Weights of a small mixture-of-experts language model, trained from scratch on English Wikipedia.
Training: a variant of Adam for the experts, 465M tokens, 7090 steps.
Below are experts of layer 10 (counted from 0) of a mixture-of-experts language model. Rows are named router (the router's row for the expert) and show model dimensions 0-127. Each number is 50 + 10 x the weight over its row's rms, rounded and kept within 0 to 99.
Before each expert's rows: "mostly gets" lists some tokens that are sent to it at least half of the time. This comes from a sample of Wikipedia text that the model never trained on.

# expert 73
mostly gets: "ika", "oni", "iki", "elli", " Tom", "i"
router:58 40 45 61 49 66 46 40 57 62 35 43 59 52 41 41 49 49 48 60 56 39 59 57 72 61 46 63 38 55 51 54 37 58 49 33 64 52 60 43 48 60 64 54 41 49 69 43 45 41 63 46 31 34 56 51 58 42 65 35 72 61 52 65 54 55 42 48 61 31 56 57 25 41 59 44 45 45 39 50 72 43 56 54 28 38 42 47 50 50 40 62 37 46 52 32 41 74 45 57 30 48 40 55 59 52 49 44 66 45 62 48 48 47 53 53 52 46 39 46 56 52 49 51 40 59 49 43

# expert 125
mostly gets: " was", " is", " were", " has", " are", " had"
router:54 51 40 47 56 38 51 44 47 48 56 60 49 53 40 50 62 41 39 63 42 56 45 34 52 46 45 37 34 49 25 33 36 60 57 38 52 49 43 35 50 36 47 36 47 49 47 54 57 42 37 52 26 37 59 33 60 34 48 53 78 40 57 40 66 46 34 57 45 39 51 58 60 58 52 47 43 51 57 56 44 47 57 56 40 66 48 33 61 51 63 38 54 51 46 51 43 64 42 40 53 57 47 74 62 46 56 64 47 42 64 66 59 51 28 41 69 61 52 42 47 51 38 55 55 50 55 59

# expert 85
mostly gets: "ations", " education", " services", " research", "ization", "ments"
router:52 47 38 60 48 53 48 45 38 46 48 55 41 39 57 49 42 35 41 60 51 47 49 36 67 56 43 53 45 43 52 46 43 62 68 35 68 53 36 53 48 62 61 46 47 29 63 48 52 60 45 59 63 75 43 43 71 33 54 49 69 55 43 50 37 47 55 55 54 62 47 51 51 44 46 44 39 62 45 52 53 57 54 52 53 59 33 63 74 52 65 53 37 36 47 33 45 59 52 52 51 29 47 58 41 29 48 52 56 49 70 44 61 63 39 41 59 40 62 36 52 60 69 46 38 61 54 58

# expert 18
mostly gets: " because", " light", " world", " head", " Light", " half"
router:70 39 55 47 48 46 44 49 48 29 41 41 45 50 66 73 59 48 63 50 26 42 44 40 41 44 59 49 49 62 43 50 60 38 48 34 44 41 36 57 44 54 44 46 57 38 46 55 54 36 52 49 47 36 53 51 65 60 50 67 69 64 30 52 42 61 37 60 49 35 56 57 52 65 45 50 43 63 44 64 61 61 62 47 41 49 49 55 60 56 66 50 52 66 35 33 51 53 49 55 24 48 68 54 66 41 52 53 48 53 45 51 51 46 47 54 52 44 64 51 46 70 58 68 36 42 56 59

# expert 186
mostly gets: " station", " school", " club", " town", " district", " village"
router:46 29 39 69 44 50 52 33 53 44 40 61 66 61 51 63 40 46 40 44 52 33 41 43 40 43 42 45 44 40 53 56 38 59 59 53 44 52 44 54 54 65 63 51 63 36 61 47 69 52 45 61 68 55 61 61 52 51 48 59 64 53 51 53 41 49 59 64 66 47 51 50 43 47 63 56 27 51 53 55 49 26 33 58 35 57 49 47 66 54 68 39 42 45 62 42 37 40 48 51 56 29 61 60 56 36 61 68 49 40 40 51 56 43 46 51 46 42 47 38 35 45 43 60 35 39 51 67

# expert 19
mostly gets: " Navy", " Force", " Sea", " Foundation", " blood", "AS"
router:40 47 45 62 27 57 48 53 47 44 53 38 53 49 55 44 34 58 54 69 54 48 60 47 58 51 57 52 35 55 45 47 45 65 48 50 66 53 36 51 31 48 52 45 66 43 46 43 51 61 42 54 46 56 50 47 61 45 50 65 72 61 49 55 54 39 72 59 39 51 44 57 52 48 38 59 56 58 36 70 61 53 48 41 40 79 32 65 37 55 58 39 41 50 44 61 43 60 55 39 60 35 65 57 50 44 37 42 48 37 64 41 50 35 49 55 55 26 54 49 45 50 33 55 37 64 46 67

# expert 103
mostly gets: " a", " first", " an", " this", " only", " one"
router:43 30 41 63 68 55 48 30 51 54 38 40 50 32 45 70 48 26 52 39 59 54 48 41 36 32 48 47 52 38 38 57 50 54 62 43 58 50 54 38 38 54 41 42 76 52 49 58 54 54 41 40 52 65 51 53 45 55 53 64 48 48 54 46 67 47 31 41 50 52 52 43 55 63 39 63 56 54 41 58 50 27 44 45 45 45 44 52 50 56 54 60 66 44 61 48 56 67 44 56 39 49 40 45 54 44 41 64 72 46 76 61 53 39 46 58 44 33 54 54 56 50 65 56 59 36 55 69

# expert 80
mostly gets: " Mah", " Mont", " Kon", " Abd", " Mal", " Sim"
router:50 56 47 38 59 73 56 33 37 45 68 53 44 58 56 51 52 44 58 46 58 55 50 39 48 36 36 44 46 66 51 34 47 54 72 46 49 53 40 45 61 61 47 45 50 32 34 50 65 56 63 44 47 48 44 43 43 49 67 47 47 56 47 59 41 51 47 63 44 51 45 53 23 57 72 52 38 30 65 59 70 37 54 56 50 41 34 62 56 62 62 55 77 44 54 46 29 41 40 38 47 54 47 50 55 50 42 52 48 45 54 64 55 41 31 62 54 57 44 34 42 58 46 41 47 51 65 48

# expert 151
mostly gets: " of", " all", " many", " some", " among", " Of"
router:46 40 54 32 56 53 53 50 68 60 48 51 54 44 66 51 67 47 44 59 41 49 45 38 57 36 51 43 49 44 31 49 43 44 34 31 53 62 58 45 32 43 63 47 57 48 64 34 49 74 46 66 59 36 51 58 53 41 67 50 65 53 50 54 28 47 51 54 78 50 39 52 28 55 39 47 42 50 50 60 51 46 29 43 36 56 37 39 55 48 43 66 54 43 59 46 50 53 35 57 41 36 63 56 60 42 48 50 30 49 63 58 51 60 48 61 38 51 59 61 40 61 51 56 51 56 57 55

# expert 31
mostly gets: " building", " field", " house", " design", " court", " staff"
router:44 38 57 45 49 37 58 41 54 44 39 58 51 70 39 68 47 52 15 69 52 31 39 53 43 52 49 41 59 57 59 47 57 54 55 39 64 49 47 55 43 54 55 56 55 43 48 53 54 54 58 64 50 58 31 62 63 48 37 69 50 51 49 56 52 52 54 72 52 39 55 41 40 46 48 57 55 54 52 53 45 51 52 70 43 55 42 50 60 61 58 46 54 44 51 34 50 46 32 25 38 50 51 54 49 38 58 58 62 68 55 51 54 44 65 51 51 35 39 39 70 46 56 51 24 52 46 73

# expert 156
mostly gets: " l", " j", " pl", " sl", " r", " Br"
router:59 64 61 42 46 57 55 54 43 43 54 60 58 48 49 59 49 24 36 51 55 57 53 32 55 46 26 41 51 34 58 44 58 48 60 50 59 58 51 54 56 45 54 61 40 58 44 41 74 30 60 62 53 58 40 51 45 54 60 54 57 45 42 52 25 56 41 32 41 47 44 57 49 53 46 60 43 43 60 42 56 40 48 32 57 54 47 37 66 66 47 49 56 53 54 42 58 44 38 50 51 42 39 41 48 65 42 53 49 27 59 64 54 34 35 59 68 51 51 19 50 61 45 50 50 48 42 67

# expert 191
mostly gets: " well", " may", " high", " air", " should", " High"
router:42 68 48 43 41 26 43 52 58 49 49 65 54 45 47 57 47 50 25 55 43 53 39 40 53 44 57 58 44 62 57 55 57 55 52 47 57 41 50 49 52 44 54 32 70 26 53 49 44 48 42 47 45 54 45 48 52 43 52 51 51 43 34 41 66 54 61 60 44 62 52 58 56 49 55 59 55 57 77 38 61 44 43 55 44 43 35 37 54 54 51 54 56 66 54 43 46 53 54 38 32 55 37 45 73 19 57 64 45 58 70 53 55 37 47 52 40 61 66 36 49 67 44 35 34 48 59 44

# expert 128
mostly gets: " two", " three", " one", " four", " five", " six"
router:58 34 44 50 65 29 55 62 52 55 36 54 42 57 45 50 41 53 60 53 54 64 59 50 54 46 42 58 37 42 34 41 48 57 54 52 45 50 51 44 61 54 29 56 54 34 69 52 63 36 46 50 40 56 56 60 38 56 60 66 56 45 37 43 63 45 53 34 60 45 33 53 50 72 45 37 54 50 57 50 47 39 66 64 44 46 49 41 59 46 45 65 63 50 60 40 62 56 52 30 48 47 55 57 78 42 54 56 45 39 67 78 41 46 40 44 41 47 56 49 35 73 46 50 46 48 37 54

# expert 7
mostly gets: " football", " Football", " FW", " basketball", " Baseball", "weight"
router:54 56 70 56 73 56 54 51 45 32 45 38 49 32 55 48 43 53 20 62 41 29 52 44 48 52 59 56 58 34 47 41 46 67 54 49 55 50 48 47 41 39 33 41 53 38 60 40 62 48 39 52 37 49 35 47 51 28 51 59 58 53 64 57 55 42 48 64 58 57 49 60 64 39 59 51 50 48 50 57 54 52 54 46 35 51 35 44 67 57 47 59 50 55 48 35 55 66 38 71 53 38 48 48 53 39 39 48 51 66 50 35 45 43 56 54 38 41 54 42 40 55 62 54 40 72 31 65

# expert 48
mostly gets: " break", " Show", " Rod", " pick", " spot", " Sid"
router:50 47 56 57 58 45 37 41 38 36 57 23 37 45 56 47 39 39 36 63 42 61 43 43 58 46 66 62 52 51 56 66 43 56 46 50 55 47 44 48 49 59 51 54 68 38 56 48 48 56 57 45 52 47 62 47 47 57 67 61 56 62 56 77 56 51 34 45 48 52 64 54 54 56 33 62 65 42 52 56 51 40 39 48 37 59 52 31 53 30 42 42 54 59 48 56 46 43 33 46 51 64 68 55 66 57 48 53 59 57 47 35 38 49 61 29 52 43 59 39 37 72 37 57 39 50 28 61

# expert 25
mostly gets: ".\n\n", ".\n", "\n", "==\n", " |\n\n", "===\n"
router:53 39 32 41 49 41 60 45 52 28 68 56 47 46 60 48 47 49 46 64 41 38 51 39 50 56 50 49 38 45 46 39 60 51 60 50 51 64 37 28 62 62 43 53 46 54 33 30 66 42 41 42 32 54 40 52 64 48 62 45 61 35 60 48 60 51 46 54 59 39 34 70 46 42 53 39 33 55 59 43 57 44 35 71 57 59 41 48 58 43 44 42 45 49 76 44 48 39 59 34 37 37 58 56 54 54 39 44 61 58 51 55 56 30 44 44 70 54 54 41 38 57 54 40 50 54 39 58

# expert 29
mostly gets: " DF", " MF", "====\n\n", " Pld", "ο", "===\n\n"
router:48 35 58 62 63 43 45 39 56 58 53 71 56 44 50 65 45 41 68 48 67 52 48 52 35 65 53 60 55 53 42 40 48 50 49 57 47 56 27 43 55 45 53 63 45 38 54 45 46 60 40 58 34 48 15 50 59 39 78 45 47 44 61 58 46 43 57 44 55 34 61 55 54 52 46 68 42 56 33 49 66 53 45 59 53 60 34 40 51 38 46 59 48 52 57 59 65 34 43 46 43 40 70 40 43 45 55 44 64 57 57 56 48 44 38 48 74 48 41 48 62 57 62 41 53 50 45 61

# expert 145
mostly gets: " the", "The", " its", " their", "==", " The"
router:65 61 49 50 66 57 64 52 49 48 59 55 65 52 53 53 46 38 60 59 40 53 48 57 61 50 51 44 54 53 28 48 43 61 46 41 59 40 26 41 53 43 48 35 51 44 38 46 55 56 44 45 27 62 47 40 44 49 61 55 64 45 45 48 45 66 41 56 61 54 52 53 17 51 52 45 33 47 49 61 45 42 39 52 56 53 62 68 48 72 38 47 65 41 45 40 60 33 23 52 29 47 39 54 70 55 52 64 48 47 52 44 61 39 31 41 54 47 50 54 35 49 45 63 46 54 44 59

# expert 160
mostly gets: " Ph", " Kh", "-S", "-P", "-B", "-G"
router:40 41 52 47 61 49 52 47 43 48 66 57 40 60 58 52 58 35 50 39 53 52 56 48 51 49 30 52 40 50 53 49 54 38 65 53 52 55 42 37 47 55 38 50 53 26 32 58 79 57 52 47 50 54 53 51 51 45 71 49 51 38 34 62 25 54 58 61 46 43 53 39 42 69 57 65 46 47 56 57 62 45 41 42 45 59 41 34 52 54 59 43 71 48 68 43 35 39 46 45 56 55 27 49 53 47 50 51 43 39 60 66 66 37 21 56 63 57 41 49 35 59 44 54 51 52 60 50

# expert 149
mostly gets: " it", " It", " River", " mi", " km", " sq"
router:34 50 50 50 52 49 65 55 36 36 61 49 45 53 56 43 38 48 57 67 54 49 39 43 43 35 50 55 49 62 44 29 35 60 52 55 38 17 54 44 50 78 51 48 59 33 39 50 68 49 40 46 54 54 36 48 59 59 56 53 53 69 43 46 49 47 49 42 49 59 57 49 35 55 79 42 43 36 36 60 57 60 52 47 68 44 35 30 54 66 51 40 42 48 42 50 57 45 37 58 50 47 38 56 50 44 57 48 63 58 60 68 48 53 36 39 47 58 42 40 56 64 54 49 58 43 38 53

# expert 100
mostly gets: " =\n\n", " November", " September", " October", " December", " February"
router:50 43 36 71 59 41 51 47 63 27 60 68 46 40 57 63 56 48 38 38 41 43 39 35 52 49 46 72 41 45 45 63 40 53 76 50 57 30 51 42 41 71 66 52 52 54 48 38 79 44 24 52 39 50 46 40 50 46 59 60 50 60 38 43 55 59 52 57 52 37 60 33 51 41 36 50 38 42 51 50 61 54 54 51 49 53 44 46 50 51 38 38 74 43 51 50 44 49 47 43 53 33 48 60 35 60 43 49 49 44 53 55 62 35 48 50 49 54 58 34 63 49 55 43 49 58 53 43

# expert 87
mostly gets: " California", " York", " JPL", " Washington", " Chicago", " Los"
router:43 44 70 54 57 47 77 53 47 32 45 49 54 46 69 48 36 45 45 60 60 55 35 64 67 55 60 47 53 42 30 48 60 41 42 61 48 46 45 46 54 60 53 59 57 40 33 55 54 43 40 48 38 36 49 38 52 35 54 45 65 47 55 53 58 52 67 58 68 48 63 54 53 47 57 69 49 56 42 33 65 53 52 46 34 43 53 51 55 56 51 61 68 40 39 39 53 50 40 51 38 31 42 34 70 31 53 53 49 45 54 60 55 76 46 43 45 55 59 45 54 55 34 42 56 56 40 64

# expert 116
mostly gets: " a", " an", " any", " this", " large", " small"
router:59 47 49 61 59 53 53 67 51 59 40 54 46 48 32 58 53 46 57 55 60 68 54 54 65 39 34 43 39 49 36 42 49 63 56 23 49 37 42 47 43 44 33 46 58 37 37 44 49 68 57 38 46 62 50 46 51 44 57 64 52 36 47 45 58 47 42 36 68 40 59 50 41 60 48 36 43 49 58 47 41 18 50 53 38 70 50 49 56 69 39 44 71 52 59 27 63 51 42 42 48 56 36 56 62 48 41 74 62 58 52 68 53 55 48 58 50 55 44 46 45 57 50 51 57 46 53 48

# expert 86
mostly gets: "á", "ä", "ă", "í", "é", " La"
router:50 42 53 56 47 53 53 59 38 50 66 48 53 51 56 34 38 53 42 42 53 51 50 59 38 43 46 55 50 39 58 46 58 67 46 53 30 61 40 48 64 48 60 42 37 32 64 50 51 55 41 28 42 35 50 54 50 48 76 34 53 51 62 46 57 34 44 55 41 32 59 59 42 54 40 55 44 56 42 47 66 39 39 58 41 50 61 66 47 44 55 38 59 34 43 30 55 55 55 60 58 49 47 59 66 53 37 70 57 34 61 72 50 36 41 44 69 27 58 38 52 43 42 53 48 41 58 41

# expert 22
mostly gets: " You", " Love", " Label", " Human", " Health", " Dead"
router:26 43 51 59 35 58 61 59 51 37 39 45 61 31 64 53 43 46 58 62 47 47 66 50 48 53 57 57 40 67 37 68 54 49 57 57 44 40 48 43 59 68 43 44 43 55 51 33 65 38 44 55 45 59 51 46 65 36 47 53 56 66 38 50 45 33 38 43 46 68 38 46 47 48 32 53 47 60 44 56 70 51 44 61 33 56 38 77 52 51 64 52 41 56 30 65 44 33 39 53 55 46 40 43 57 34 51 61 42 52 59 51 49 55 52 29 50 49 60 56 47 50 44 60 47 59 63 58

# expert 119
mostly gets: " in", " within", " around", " throughout", " near", " across"
router:36 41 64 43 67 38 49 30 60 45 42 54 56 64 51 54 60 53 40 48 43 39 42 45 59 38 52 59 51 61 33 42 51 62 49 31 55 36 27 39 55 44 47 52 60 55 47 48 56 57 40 43 51 41 33 37 52 44 71 55 51 54 42 72 39 62 44 51 66 30 57 59 33 48 42 47 27 48 55 50 44 43 32 52 41 49 35 54 43 55 47 46 43 37 67 44 41 62 47 55 50 38 54 64 58 56 44 72 49 38 77 51 54 58 58 53 57 57 54 56 49 63 49 51 56 56 64 60

# expert 140
mostly gets: " under", " en", " for", " using", " with", " of"
router:47 44 51 44 55 46 53 50 55 55 55 57 55 54 45 66 63 53 56 45 37 49 43 34 54 53 48 45 56 66 30 57 63 62 52 45 60 50 44 38 43 53 47 31 35 51 59 47 54 66 40 39 44 42 42 36 54 44 64 54 68 52 48 68 34 47 52 37 59 31 44 63 44 40 40 35 30 64 68 50 43 46 33 48 57 75 53 49 57 61 48 50 61 31 53 42 39 49 37 47 47 51 44 69 54 58 45 71 46 28 75 42 63 68 49 52 47 49 63 57 46 52 54 51 50 49 60 58

# expert 126
mostly gets: "10", "11", "18", "20", "12", "13"
router:62 36 61 56 45 41 49 50 59 34 51 43 50 40 45 71 39 47 50 62 41 56 51 40 56 59 45 50 42 58 41 48 43 56 60 45 64 45 39 60 75 49 63 55 49 32 69 29 65 55 61 40 42 49 41 50 51 54 61 36 46 35 39 72 39 46 37 45 52 47 64 45 51 58 55 44 53 58 60 71 58 50 47 49 50 74 47 25 51 44 39 50 72 40 65 31 46 59 50 57 57 34 45 58 56 51 53 49 46 46 49 60 46 41 57 41 57 27 46 33 46 59 52 41 55 42 43 51

# expert 139
mostly gets: " Preceded", "ο", " Kh", "ر", "har", "th"
router:40 42 56 69 45 68 61 41 55 51 54 61 63 40 41 71 50 40 61 53 62 22 47 66 37 50 44 51 28 56 44 49 43 59 51 31 66 42 42 57 45 46 51 45 41 44 48 36 66 42 56 60 27 40 43 62 50 60 57 43 57 58 37 46 48 58 37 54 57 36 49 64 32 53 42 65 53 47 43 47 65 60 52 37 62 43 45 39 49 35 55 64 44 40 70 50 40 42 45 58 51 53 45 47 40 51 51 47 33 40 62 43 46 51 46 48 61 45 50 43 51 61 75 40 60 48 40 47

# expert 132
mostly gets: "See", " However", " Although", " Despite", " While", "While"
router:68 30 50 58 46 59 58 37 41 39 42 54 69 46 50 50 47 53 48 65 28 34 53 43 47 56 49 54 41 65 46 46 50 47 51 42 52 47 48 34 66 37 38 34 45 41 57 58 43 68 53 54 51 54 50 49 42 30 60 43 50 57 46 51 45 61 41 41 68 52 64 68 53 48 40 47 52 39 60 59 64 53 28 63 55 52 52 53 37 45 48 42 65 53 68 45 47 57 43 29 56 39 57 57 69 49 27 55 49 52 80 55 58 47 44 41 53 61 57 33 48 37 36 58 55 58 50 52

# expert 79
mostly gets: "_{", "_", "^{", " Street", "(", " ("
router:48 23 41 68 60 30 56 55 66 58 58 54 56 59 73 49 62 46 48 51 40 55 46 48 57 47 56 46 52 43 62 47 52 44 38 51 57 68 35 48 63 47 64 48 68 44 46 59 56 50 52 36 51 37 54 47 54 50 58 66 42 49 57 64 47 54 45 27 36 53 49 49 39 44 52 65 53 51 43 60 75 60 52 66 56 50 43 45 54 52 61 43 48 66 43 50 59 54 38 51 40 39 59 46 61 41 45 59 53 34 47 66 59 38 29 31 62 36 63 31 50 52 39 36 41 59 46 49

# expert 90
mostly gets: " −", " +", " GF", " GD", " vs", "1"
router:56 26 46 49 58 31 56 30 42 52 37 37 33 53 51 67 44 43 40 65 63 56 52 49 53 65 47 44 36 47 38 61 70 52 38 54 54 43 58 64 57 47 60 53 67 33 55 54 52 53 43 60 38 51 46 58 56 41 70 32 46 32 60 52 34 39 47 42 53 35 51 57 45 50 57 49 71 57 53 49 54 43 59 49 47 55 54 35 45 52 53 45 69 54 53 41 37 47 42 67 40 38 51 61 47 45 41 55 61 59 67 65 51 36 54 48 61 43 49 40 58 62 62 36 28 44 48 51

# expert 127
mostly gets: " \"", "==\n", ".\n\n", " =\n\n", "===\n", "==\n\n"
router:55 34 36 62 71 45 58 50 63 58 64 59 60 55 41 48 51 34 43 50 40 54 45 51 51 56 51 36 44 35 56 45 46 52 39 43 56 44 46 40 37 45 63 41 48 60 38 31 72 35 32 54 35 49 49 46 61 46 45 51 61 39 48 43 35 45 52 42 51 41 37 46 41 52 34 42 37 54 56 46 63 48 56 48 64 64 40 64 44 45 37 34 59 53 61 57 42 42 43 30 53 30 58 45 60 68 46 61 61 61 51 64 67 41 45 46 62 70 60 40 53 66 51 59 64 58 54 51

# expert 26
mostly gets: "qu", " Mor", " ", "equ"
router:42 54 54 63 52 62 40 43 48 38 57 40 32 61 69 66 60 58 51 58 37 58 45 34 53 46 36 57 42 51 59 55 64 45 52 36 64 58 42 47 59 47 49 52 42 40 53 48 50 75 48 31 30 45 30 55 51 57 72 53 57 30 44 69 36 49 37 42 46 49 51 40 45 59 54 60 62 56 54 69 60 40 55 62 34 48 40 49 53 61 42 45 50 45 70 41 44 43 40 46 43 42 44 42 66 44 33 47 43 53 57 46 60 62 53 60 47 59 57 47 40 40 68 39 42 68 44 54

# expert 54
mostly gets: " +", " −", "—", " $", "–", "See"
router:62 38 55 58 58 31 49 44 51 46 42 57 54 50 55 66 49 44 24 63 28 28 46 51 50 46 54 29 40 52 44 70 70 47 45 41 61 59 46 41 49 60 46 54 61 52 50 54 49 48 43 47 41 53 56 46 47 34 82 36 43 30 53 47 46 54 55 22 65 44 60 62 58 48 44 50 58 49 66 45 73 46 60 47 41 46 49 55 44 42 50 41 50 47 57 48 54 38 37 56 52 37 52 56 47 30 51 45 47 46 48 58 56 68 37 48 48 54 59 50 54 73 51 57 47 60 47 42

# expert 168
mostly gets: " par", " Mir", " Lor", " bi", " ter", " te"
router:57 51 63 50 48 55 54 46 49 47 57 41 68 45 51 61 44 33 53 41 58 36 49 55 50 60 41 60 40 57 58 51 57 48 56 33 41 49 48 53 39 67 50 47 43 44 58 48 46 33 65 47 31 68 60 40 45 71 53 42 44 42 42 68 60 60 46 44 46 37 44 54 36 56 53 47 63 58 52 66 74 31 24 46 46 53 38 35 48 58 49 63 52 18 60 47 47 51 52 54 43 61 32 62 52 50 40 44 41 54 58 44 61 53 56 48 64 36 56 62 24 39 44 48 41 48 49 58

# expert 41
mostly gets: " They", "-ex", " Na", " investig", " overl", " overs"
router:63 60 41 56 51 43 36 58 45 27 51 54 73 43 56 47 27 25 60 43 36 32 63 70 39 46 44 62 42 49 33 59 52 44 43 37 30 36 32 64 51 49 69 41 43 38 61 49 60 57 40 58 45 49 39 45 41 58 61 60 58 43 53 50 46 47 51 44 45 42 65 50 53 60 34 50 68 39 41 55 63 52 50 48 59 64 48 50 44 61 58 41 38 58 66 46 47 52 26 42 54 55 49 37 45 48 54 51 45 52 45 53 33 60 41 60 51 51 41 53 48 34 44 47 45 34 48 52

# expert 8
mostly gets: " K", " P", " H", " T", " C", " W"
router:69 43 56 56 63 47 54 44 49 56 49 54 51 34 64 53 45 48 44 39 49 63 51 48 48 49 43 52 52 51 54 46 65 29 59 58 63 48 54 46 51 68 59 44 45 45 42 41 66 52 68 47 34 48 50 50 61 57 79 60 48 43 46 39 43 47 40 45 60 38 59 69 24 58 45 61 55 45 61 43 51 48 19 47 48 43 45 54 53 54 42 65 62 52 40 60 27 50 46 53 31 51 29 42 35 42 59 60 44 45 57 45 52 39 40 60 51 54 32 29 45 48 39 58 42 58 44 58

# expert 62
mostly gets: " took", "ing", " taking", " take", "ud", " calling"
router:49 54 54 65 45 50 58 38 60 45 66 21 55 45 62 55 48 51 42 51 31 58 39 47 61 43 75 45 36 42 48 45 48 49 37 72 74 48 30 52 51 50 62 48 60 40 58 43 54 62 32 54 44 44 24 35 45 54 51 44 42 49 35 59 47 59 41 44 61 52 49 47 54 53 66 64 66 48 59 56 45 41 57 53 44 52 48 56 47 28 53 57 43 49 42 48 43 57 47 35 35 60 47 61 61 43 44 59 51 60 59 47 45 35 52 41 35 46 69 31 52 37 59 49 42 56 44 43

# expert 154
mostly gets: " been", " being", " not", " to", " without", " become"
router:51 48 48 50 50 38 63 36 49 58 53 57 67 49 42 65 69 38 55 55 33 53 47 43 58 65 38 44 49 49 27 53 39 66 57 55 69 51 48 40 55 41 51 38 45 39 54 41 53 72 43 39 45 51 49 46 70 43 51 60 68 53 53 54 39 31 46 47 44 40 42 60 47 51 45 34 35 49 66 38 47 43 36 51 48 60 52 45 52 53 37 34 72 38 57 42 56 54 54 43 37 58 45 56 54 49 44 61 50 27 62 58 53 67 30 47 48 65 66 52 52 43 58 53 53 32 38 65

# expert 165
mostly gets: " in", " of", " to", " for", " into", " regarding"
router:48 40 59 43 63 41 55 48 54 53 45 46 66 47 57 70 68 39 53 55 36 40 49 46 59 47 55 60 58 57 26 53 46 67 45 44 52 50 30 44 49 46 49 36 35 52 45 52 60 68 54 48 45 48 40 51 48 32 61 48 63 46 48 65 42 52 54 41 59 34 44 69 28 41 58 42 43 47 61 49 41 39 25 48 47 60 46 57 56 59 45 41 56 34 73 49 44 59 39 54 45 44 49 57 54 47 44 83 33 42 69 44 51 69 54 47 51 56 59 57 52 60 62 49 51 54 60 57

# expert 115
mostly gets: " —;", " |", ";", ".;", "};"
router:45 55 52 73 67 42 63 56 33 62 51 44 54 56 48 46 50 53 47 69 53 40 46 30 53 59 54 46 50 51 40 57 52 47 58 54 45 41 46 48 66 44 66 35 54 54 57 34 42 60 38 50 31 45 48 41 49 41 69 52 55 46 47 50 53 56 57 46 49 34 63 49 33 54 40 56 58 56 52 63 52 36 45 46 40 64 60 43 48 62 45 49 58 50 71 53 22 44 34 59 54 53 55 56 63 44 37 74 52 40 73 47 55 60 27 50 58 54 50 37 55 39 60 57 41 57 38 71

# expert 138
mostly gets: "202", "201", "200", " rest", "198", "195"
router:52 33 54 59 52 52 37 45 42 31 47 60 42 49 66 62 57 58 39 51 36 58 57 42 50 43 39 44 40 55 51 56 49 56 58 40 58 51 57 42 48 47 67 53 55 28 43 53 88 34 50 40 39 49 56 40 57 46 68 52 62 45 26 57 39 55 43 49 65 44 51 49 44 58 55 54 64 48 53 45 51 41 31 63 58 56 56 56 70 52 35 51 56 59 60 43 51 41 32 48 45 52 57 54 62 30 40 58 44 67 50 43 57 39 52 37 52 54 60 46 36 44 67 44 56 63 42 65

# expert 33
mostly gets: " with", " including", " between", " include", " using", " across"
router:55 51 63 48 80 55 60 41 43 48 41 48 64 62 51 60 57 32 53 40 36 42 35 47 61 52 50 66 39 38 53 55 45 60 61 45 57 54 54 56 49 47 56 44 52 40 59 48 52 59 34 46 49 35 39 49 58 53 46 49 58 35 46 75 58 57 58 28 56 44 34 62 53 35 51 41 56 63 42 39 43 49 44 52 45 73 37 56 54 50 64 55 45 43 55 51 35 63 42 41 51 52 49 64 65 55 50 48 58 56 66 46 64 57 33 44 69 30 63 42 55 52 42 44 59 31 41 69

# expert 150
mostly gets: "11", "28", "29", "10", "16", "13"
router:50 38 64 59 38 33 54 43 46 33 42 47 57 51 48 68 46 27 52 51 56 67 47 45 65 58 44 40 38 57 37 40 37 49 54 42 68 52 45 53 59 60 51 54 57 35 70 30 59 58 55 54 47 43 36 43 35 55 68 44 45 45 40 62 33 49 45 51 49 35 51 49 50 56 55 42 57 62 47 64 74 48 57 47 48 70 36 34 40 50 53 40 64 55 65 33 45 45 51 60 48 33 47 48 55 42 57 54 42 48 56 65 45 40 60 54 67 38 54 31 40 51 56 48 45 58 47 64

# expert 179
mostly gets: " John", " Mc", " James", " William", " David", " Robert"
router:56 47 40 70 43 51 63 40 43 52 49 41 51 41 63 39 45 36 38 49 45 54 38 56 55 51 46 47 50 51 36 47 49 55 68 48 58 51 64 31 56 65 54 58 60 43 37 42 49 45 54 50 48 35 41 39 50 39 60 58 67 47 48 63 60 40 59 65 48 40 59 62 28 51 27 46 53 50 44 62 77 59 54 57 57 40 47 46 51 52 61 32 42 46 52 49 51 39 44 50 42 25 50 54 58 48 64 67 48 35 54 49 43 29 38 36 42 54 44 44 58 34 61 68 58 60 63 65

# expert 167
mostly gets: " de", " El", " Al", " John", " Robert", " Le"
router:61 30 51 46 53 49 59 51 46 49 49 42 53 60 42 58 51 45 46 45 55 40 45 41 64 29 56 48 54 47 48 57 40 55 60 56 51 64 51 48 44 51 66 40 61 47 41 28 48 49 41 62 40 40 34 44 45 44 69 25 58 52 70 44 37 48 69 48 50 59 52 55 34 50 38 45 49 54 62 60 80 50 46 43 59 47 56 38 41 67 45 36 44 38 57 55 58 35 49 48 42 31 52 31 66 62 27 60 61 30 62 53 58 45 49 41 37 49 45 62 50 44 55 63 50 41 52 53